Weights of a small mixture-of-experts language model, trained from scratch on English Wikipedia: 37.3M parameters, 2 picks a token.
Below are experts of layer 15 (counted from 0) of a mixture-of-experts language model. Rows are named router (the router's row for the expert), down (a neuron's output weights, with its number) and show model dimensions 0-255. Each number is 500 + 25 x the weight over its row's rms, rounded and kept within 0 to 999. Numbers have three digits each.
After each expert's rows: "comes before" lists some tokens at least twice as common just after its tokens as in all text. This comes from a sample of Wikipedia text that the model never trained on. Tokens count by the router's weight.

# expert 8
router:544559487471520502470519486485518519506491537505529552518482488534467488497531516516515467488509532502483447511485457450511503475465475496482536487516535503496507506520502526477506494471539491499465502440484550462542540513498522538462471481507478467476532517525456539517496505483505457519523507503512496469500516513506510527543502455505479565441519499494499510504479449493463468452495517520520508495501491431483520548512461510504501482502521507505494475489501488483535521518520503492545455479500478510496468537499545485455477516508510540549476509486489479498492511475479494536514521529462489507459471510498490510491492529538513499524488514482481481493489486478470539502531538482499488521508495522539525480514488461532467466529525551515535504495498485515473473501473501
down1:469528495487500496473490486466501473505490483470490519525519514508479524473512507466504477469477527577518549468506483497502571493533566474552508568484508470473513482487464516485522505460507494479499491543510493529542525490497454540549461519536494494504492496490577471538501469508523473515508490467483473478461481489469520514498534502537489463458480491456500478510518515486475498453528528531474463489550514515500497477463480499513490505527504480470543480519522482499489455515482482489545493520518507496476508503503486482525533450524505483517511506495519477488535503459509467509488506528508460514466522489469540498494538514547469496508512518511491489520505517499519471493483475508521487487538497472480483509518471516508483445509515509497466516475473472456496504527545501
comes before: " the", " a", " his", " be", " their", " her"

# expert 19
router:516511506506464461499458492535495532518499519477527515475492534459466502505468496526510531512493543508465514452512535534509515516510525515457494503463469497464471494516532521468523499482528506538490499461535483456489506480498480495544491501495498503525525526498459535501486543511463525489547500508540465480499457510491535458506499535560477579494501524483501506476523491475492457525502516496526489509492467527496489509500489481473541488504478524528481497495503454466513482475520507511487530482536491470486529507469503488481558540484461531475469515542505523497522473564531533462485485477503494517541479501478551510515531490516475537485472532477520484473518488479529497499512453514548476474486476484500501472512497534485494500501474489535457473521517479523546457496521505
down0:489508487522518481527490506473533508538458530523496530507503453482489476491456431542478523484511529507507463478537536509507448488488507534471486492526496479485500502477487498499491489532525466469526468545531469501438478477480495507485465508486513448517501497506493477499495478511592476479519470503519554469516538504510512525493492488500506489550484468512512501505446503499535483504513498488485517491489478468540509539529533511510481487517492506501468496495480460454513521476511472472491536497501521539475489514492500515485494490515576472476528489502508492501488502504535534452511524454492509490516463511452481469479474473506526502499464550441527439514495504503557494511476470524519518531479493465501520528517452499487535526524498513486474486507512475495506488479505519
comes before: ",", " |", " (", " and", "'", "i"

# expert 33
router:506491533484496478478506520496505505518532499482478511488450484523494476451479443467516507545501510478483502518464473482484506527442530465479493518475504525487505493466506481480486539490502533481523504476466520485533497489496530493484520528478522543474491498505498496513513480491559536529468480509529522491516543489514501537503484482497520495467521513459466490507500466516544460522483466487509493465481505527513509542493474484498565524511525487483522549517533511495532457491520505514479463499514538488553521505504498517471487489481523527524455524502478494496508511446487479485481496515488523458528498514504509461511493468498544523551466524443464469467482501488503492470468465479539499469469498483456475464467518445511551453494500513531518493561479475467523471494518510
down1:523532523530489493471493496475530522557538477510476518491495530490500550495491474507523491483469538469469491531424494502496495508472513488526510470466493486504501498496481452470466490497507537503455538507449542507468506514503536531475512476538519543467491467478513523509509493503520476493471541497489518493489508543506510486461512538518446496529519551526485492515532525480482489506497494469444487503514546535531516470492504490508522525553476448505486529486534467470501460459522477464516542497497509498492489527493471487502508464463518492526452468565532472523505500484492476483496503539472497495507478486508530497491512529470502506512485534475489494533482516539552488483486535503492507451517517505474463459446494496500504527487502460513476461527494481494528509519523491
comes before: " the", " ", " a", " his", "See", " New"

# expert 16
router:537484494522506483469504479533492522476522502508476491530458490554494496482510518532492506521509527525494485524511489527492497503536506490520463485481454528490426497506485480523486490531504491467519547438527503488503468538547556507482479502458507456505465549526516485539486464462497498543495513509493479514517475501498482527490542520525533511501504489490451496495503458470524480520491476483531493542483485533498488486491484481501516486544513488497472486481483541511533560531451484486475516503500465456463485467514556496528465505489531511540540474504476532551490487460479484521508514501520459504541484502501480517538544514501537526492494486439533528520514464455480483517529483491476489484522539485514517502494518478521514492503475518523510483523449529504495499522534513
down0:508526454488457527463490494481461495473515528498522526511483527490476547522478458499509464482484461491502457483508492522492493532492455457478513493488505499525500523507471530483514471486515506530534492469475488487515485533493518481513511490486497490453501537537504474501479520520484502516493503526478539508498504486542506457465488475492509493523514522511510504491476484514463547539533508537463514487483502496527510522506500513485482540477501530547467532461503542517468511466521531499484552515458500492508461546491511503521524470523494537481523476480496464512510550480490467458462469520470500497523503509519479516482511537456502486457533458524537462475504466553496487511486540542514464496474524462479569490501492496469526469539501483443497523473511444486506496542509501
comes before: " the", " a", " M", " N", " A", " List"

# expert 22
router:473483513519522524524513530526521497480504512478536504496486496460507480515497497486510522514457461487494531483469464464472543509474475484525475491521449459498485459493490515510501525501541502517484493493513517484476506500460510472458482480466491468513461498538475500491489515510506460480485483470525474526516524495472474496530470480496504503447480470477462477518481537456491516500467474486478526474487494513497516499501522486471469510498521557487490499498511499503467489474494461531464519561523503496532562513489536472505501548453528509516460514537504492509472476518479525502514500440504510524489498527485491549494495474515498484540485526480556511525498486466512471514558503514518526514496563460516522489534488500490543464489442486492453519468495511502470554439521534
down0:466526505513519528551527539477460500524554533470494491519476508504476499481509490505513519441501494492491510512532496505519494490509471527468531470505482523502537510478490498519467543510517492485510498466428460495522486528539513511496516518512539487493515523525509441514449481495546491518528500508504509477526504540496522547492514529518480519478511503542538505474481464515441459506506496474536537511475504535496482477507509503505492473548472524481496480493481503477499496449486508550536457502501510488497539483487499534526506507532501547543498518521523523492478505508489483527477498477536523465533511506436481474517504518501494475510521498493459511482476488462483519522494452505462478498469530485451486513534484550546485515484519521466506470481468536443517504515450471
comes before: " of", ",", ".", " and", " in", " is"

# expert 1
router:541518535508506514452456539488489534554496519458530487430541501528491509461483496481456500533524479487536493430501530491515478493472495512481482495500491526485517519507480496544479514492519487530527519522507476484503512508480505489489494521513475494516518479490476459487476476510486523499492531496510449489477478479521528504516522484517555545520535499503541514516489537522481518520522489520498457510468492513484474467465484479526528503496461447453511481541510525520513513476533468478515520496512488514495505472498503461473464534522502506513524551501474509514547489497497497454523496466513544490471485512542500487517517509464499519527496517444537483509496451501449487450479503477535469514534516501496505506534472462455499484525532462511529461500512524472541496528459492
down1:487501496498496548499474524509493514518560503473449491479475457517472535498459514503494457515513463479527496477480463501483483489522513519542467471506471535516516481487460535511443503516507516507515491490461521501488515487492516482500488491478464487498512490520510517475518483541536519539510481509504534486526504490493561480497497489465515470482488531535527510480509526460481514503490520515516519533542506490490503486452483498494482484533471498454507477513484518524474503503482501526488495469471491505484518504561470524524550500510477536509520518510468434507473505504504537538520514497534543492506517500508576454462513540534474495519485494485515533513480464499528486508439471516445504495538528554482506537474487522515499481553507493464504477496517489519434499478450502
comes before: "0", "–", "9", ".", " |", "8"

# expert 35
router:524485495475539526552507476500522464488496528505520507499506523441535468530495546475493521470480483500520474556513525466483482513510513477512498486529494539527534467457494506498493488500487455497489507519548474504444456472488514484489541491491482478453468482516485502441499499551523511518519486458491522498506516474520457475526483472505490527519476457533510543513483517515510524477510545512505479476519481498509494463478492495487478496527491541485447493498489471467527481536524471505493503491484480531472471481481538499490477540498486507525509512517516518541488491513522482499473483460501518526462487509469520523518507492502457526455505473517538517533511497440538583519487543484495509542494531535498507475482500517526474459458526507487474510504477504462513500449519522
down0:455473492499526523470479488502468476488484500522494495498508497533473460463530525483434459528544501489505535553484468452467485469517500489541531526484451569506505525449461496499508467518521554476472505513554462511508484486487507539526532490507504485495503492492513482491534522533489510513479485518514493428509504495516521490503478518511511513484487468487490512546536504496532502518539470503485513484518504530526500471500498512493497519494552431502549471470490506480473514477499484487457493489462512547515473472482551560490460502552487506448546494482506489517481498493469514502529485484511492469533460493523487521480490500531508498516472502510502501480522500447530510500481474462515502482462486508509499536494484545469476500519498495528499521510474522513495482457515523
comes before: " of", ".", ",", " was", " is", " and"

# expert 43
router:547493535486512488467490523504517520528468483505503479468499531431520457460474472520533485491533501507498525465519543498458480471520474504468481501451447512483483496460499513509470532466512517533528496522483487495448504532478464502500527541522523499497509516536523480457479517484500516504499490500487525520454532481490481490511524492475519504493482506508462517490485481488507515529475495467449506518515533553540479517481502469508480514473516525550533511507461496495490506440501508526484479523518509453508506507498505544490538552530488510506512457490499490474497524531523567484466551468522510509489497516499503510487498512490477463517493456463513489454500491510509451500485475514501459496457534519462518472468482540468510506465475441464472502509495516546504507476505526
down0:508522492446517531505488539528503512479480472520491478526474501407499487486504494515511519489536513477476457476511439513439485468483480457490536484516515512469519482549473518478516505465521512473511511469501509515520537466513473466500504534481518501484515562520469476468491518476482487488495493501511452499512515493489530510492482497501468504499518521530494502517512465500469505458508436467496496525520532509478446536458517484516528533532478483462505493490485506531546538504468493521548479502545501535481500490501470500529487509534500510558480496469490499514504494439497533518491489505510453517479483477541504475496492502488510500525524482504439515476504475472483465508486505436504474469487518523511537513512502518533492492486508507483460503488584506505515501529510500
comes before: " |", ",", " (", ".", " of", " and"

# expert 38
router:515484527455521544492508527508471473534510464501469485497509518472543476511484521524529483474502499519497501465483500461544459522484514476531551512533470513513517488494470496528472483487481506450477504503490496542468527481481504524472466536480525516514468479515481486499520511516473476488536440495475549483492547531504491505511496480474487522460490512515479465526496551507501515520509556496494473476495493520525477558514530464465497521465511494513512510522520524506490484534482465523505482505514481532441510493489505522506497515519468499497525528461532442503521524498503512529442474558482489457510479516489495478496488473507520509535509482433504517504490487511495471462502514523493491570510471493496517478553549472548499486485448488509545518493497513480516460522492527
down0:491512492538551519497494452518547493464491504499483474537517465451501499496488522565511496482523529528533508513512504503500475525477478492500491471536529545491463528493471536498516497516525522533489508526482479492538502516510504501487500521496490491550483507492477503506527475456511531492534498529548509489504506534516492475486530533489498485479466522494487459551493512485516485496500510516479508478501497499505499500518555517486486480468509509512524470463509520455485491531540448471538518498480491472472538499512497475445495493543455506458518486530487493444492504507506500496430492517513494474556477536524472495512532538506500502513498514486506432456445514500503515497481474482512529494577491488451498523495477512480515467524546487545494479492473464524506456490484461
comes before: " of", ",", ".", " and", " in", "ing"

# expert 15
router:533494525500486512542515566486481538519513485480518508492510486530472502499520481540480478467534486536495466484534484513499471520515477503487476484498522472471484491473472523476476532468486478527522459520548505465447495506511517483507532500471466487521455489494473496489461438510537504497488528474516496530501496508530514479505502487498457522506493508517529509530451542473474458475489524529469531509448501509539483508482492497508517479505472507494454494480517473504478484452506529547501505551501467468486485479546498497502512506481537503456484474515484468483492493515513515477551481525507515439517513505543468493533478515522457458511523484454555476479477511477488496506509470476514535544492473476509496514497519560480485481525534522544481548483502472526482510515479459
down1:485526506495491528496528477497486508497510477472479526527469511521479481467531499480519535478505492504484500492511513513511498545525513524482537494522535518516510495513533505565479493481524503503501538497497515537493510497486492515473522466493486537522569518512455518537514497491490485509502500462494504504526552493497571507554489511480492469514496536483460456493485501479507498514519491446484479486489517488560496533542513453493482515456584466494488510497533473504504501504483515457506447478526497479497531500463549511473479504474491550564487460469485484514469489514484494507483516499499469535501524507530468486524522504471514519491503491498438490496511533527537460520552471496499466462469513512498477511507522532550489460519510465471510498503503520543536515475456507
comes before: " |", "0", "%", ".", "6", "5"

# expert 36
router:468499480520491522512485470508458459434541515503504525545492470518457539537499464504456486498512476523474516504551479509465466505540498467486460487467518508507507524479514467480486480505498472506490535515520511495552457466497488464461499518453483491516491517512537470457491493511493502488459549481501524480457477491514518533516513464498512492507491479500498522490469518518536500534506521503498511512483467525504496503525471533497539496496485478504502507491496492479502471479483448512498503500503489535447498524546488534494528492471500430490528498490503540447519478478470540478489507492508516504523498508526563485529508499480460487486511490541508483467476497568477534526437485476504503476571487519508496533508501518503468523496492524472474469534477481467487529529512524
down0:533537432509480494464533464482521486522505497515508482498487501483530524466534468515522495527476513504550453539495512526508499469501475494494505484556522445535505498471521464491492455467514516468463474495532476514499473525494472518491507499452522537542527519482496506523493534540522547485487480479488467504540472469471485493458502473540494550493523503494494501506541483511523498531498466490466476501514501474477483486571513497523484504493507463489502509458504532498529484463504528472499502472497533517480462556510523475516498441465512515489464492510474488496534526515519476535532549503452494529538499468477554519480514482530520513514507509547493486542525503483480461509504498545517477502495507518521480511467463490510503482486451492494498534484493529513526534502507512
comes before: "0", "1", "3", "2", "5", "4"

# expert 25
router:529468513529544490537500543497526501478538530525464469490483456506482524519497484510484491477492500471519517507475509485460486534473456489488542491479516492484528497478471524481524515472508481454516532490494477510534505526482508482505533485530497482503488534508500517521539490496486456477512478528490541495505485460533484495483510489488513494521453510492516505459523509510517438508505516448518528516537489502510520488557490501489515511521491513528499482558537518450523535489484503513499533503469514479504514470521482486441482586473528463475502488506491457491498486511529491467442462500499451505524480486505476471510520473510515481474488479456456516473499529520506462519525475509547514498541485485538501520530526514482508527522530481558493534501502469501466520472546548
down1:477471469470478476533475519490546504450496495520498459475506488515453486504534509528478525457497519499477500478515497471483487504518503498514519472504440479506446576499511497475518529513520497494560500517492467481485480487507511528478483477520490527535494513487517510461506474468554496518532461494516479517487563513501486483477478497534511493534510521504534509520498556463481488520507508541495460525530535462518513488537485516501483510460523469522494468477491498497517501505493571505519509525464526485506472494498509525498513501524498474528497449506453496482494444485493520449482535469487525566478511483507539463510478505486486500521507497537499467511552496496503531510552520493498528471526524477524458492485547545491520490571482498486509495525504501514507520480516491
comes before: ",", ")", "–", " |", ".", "),"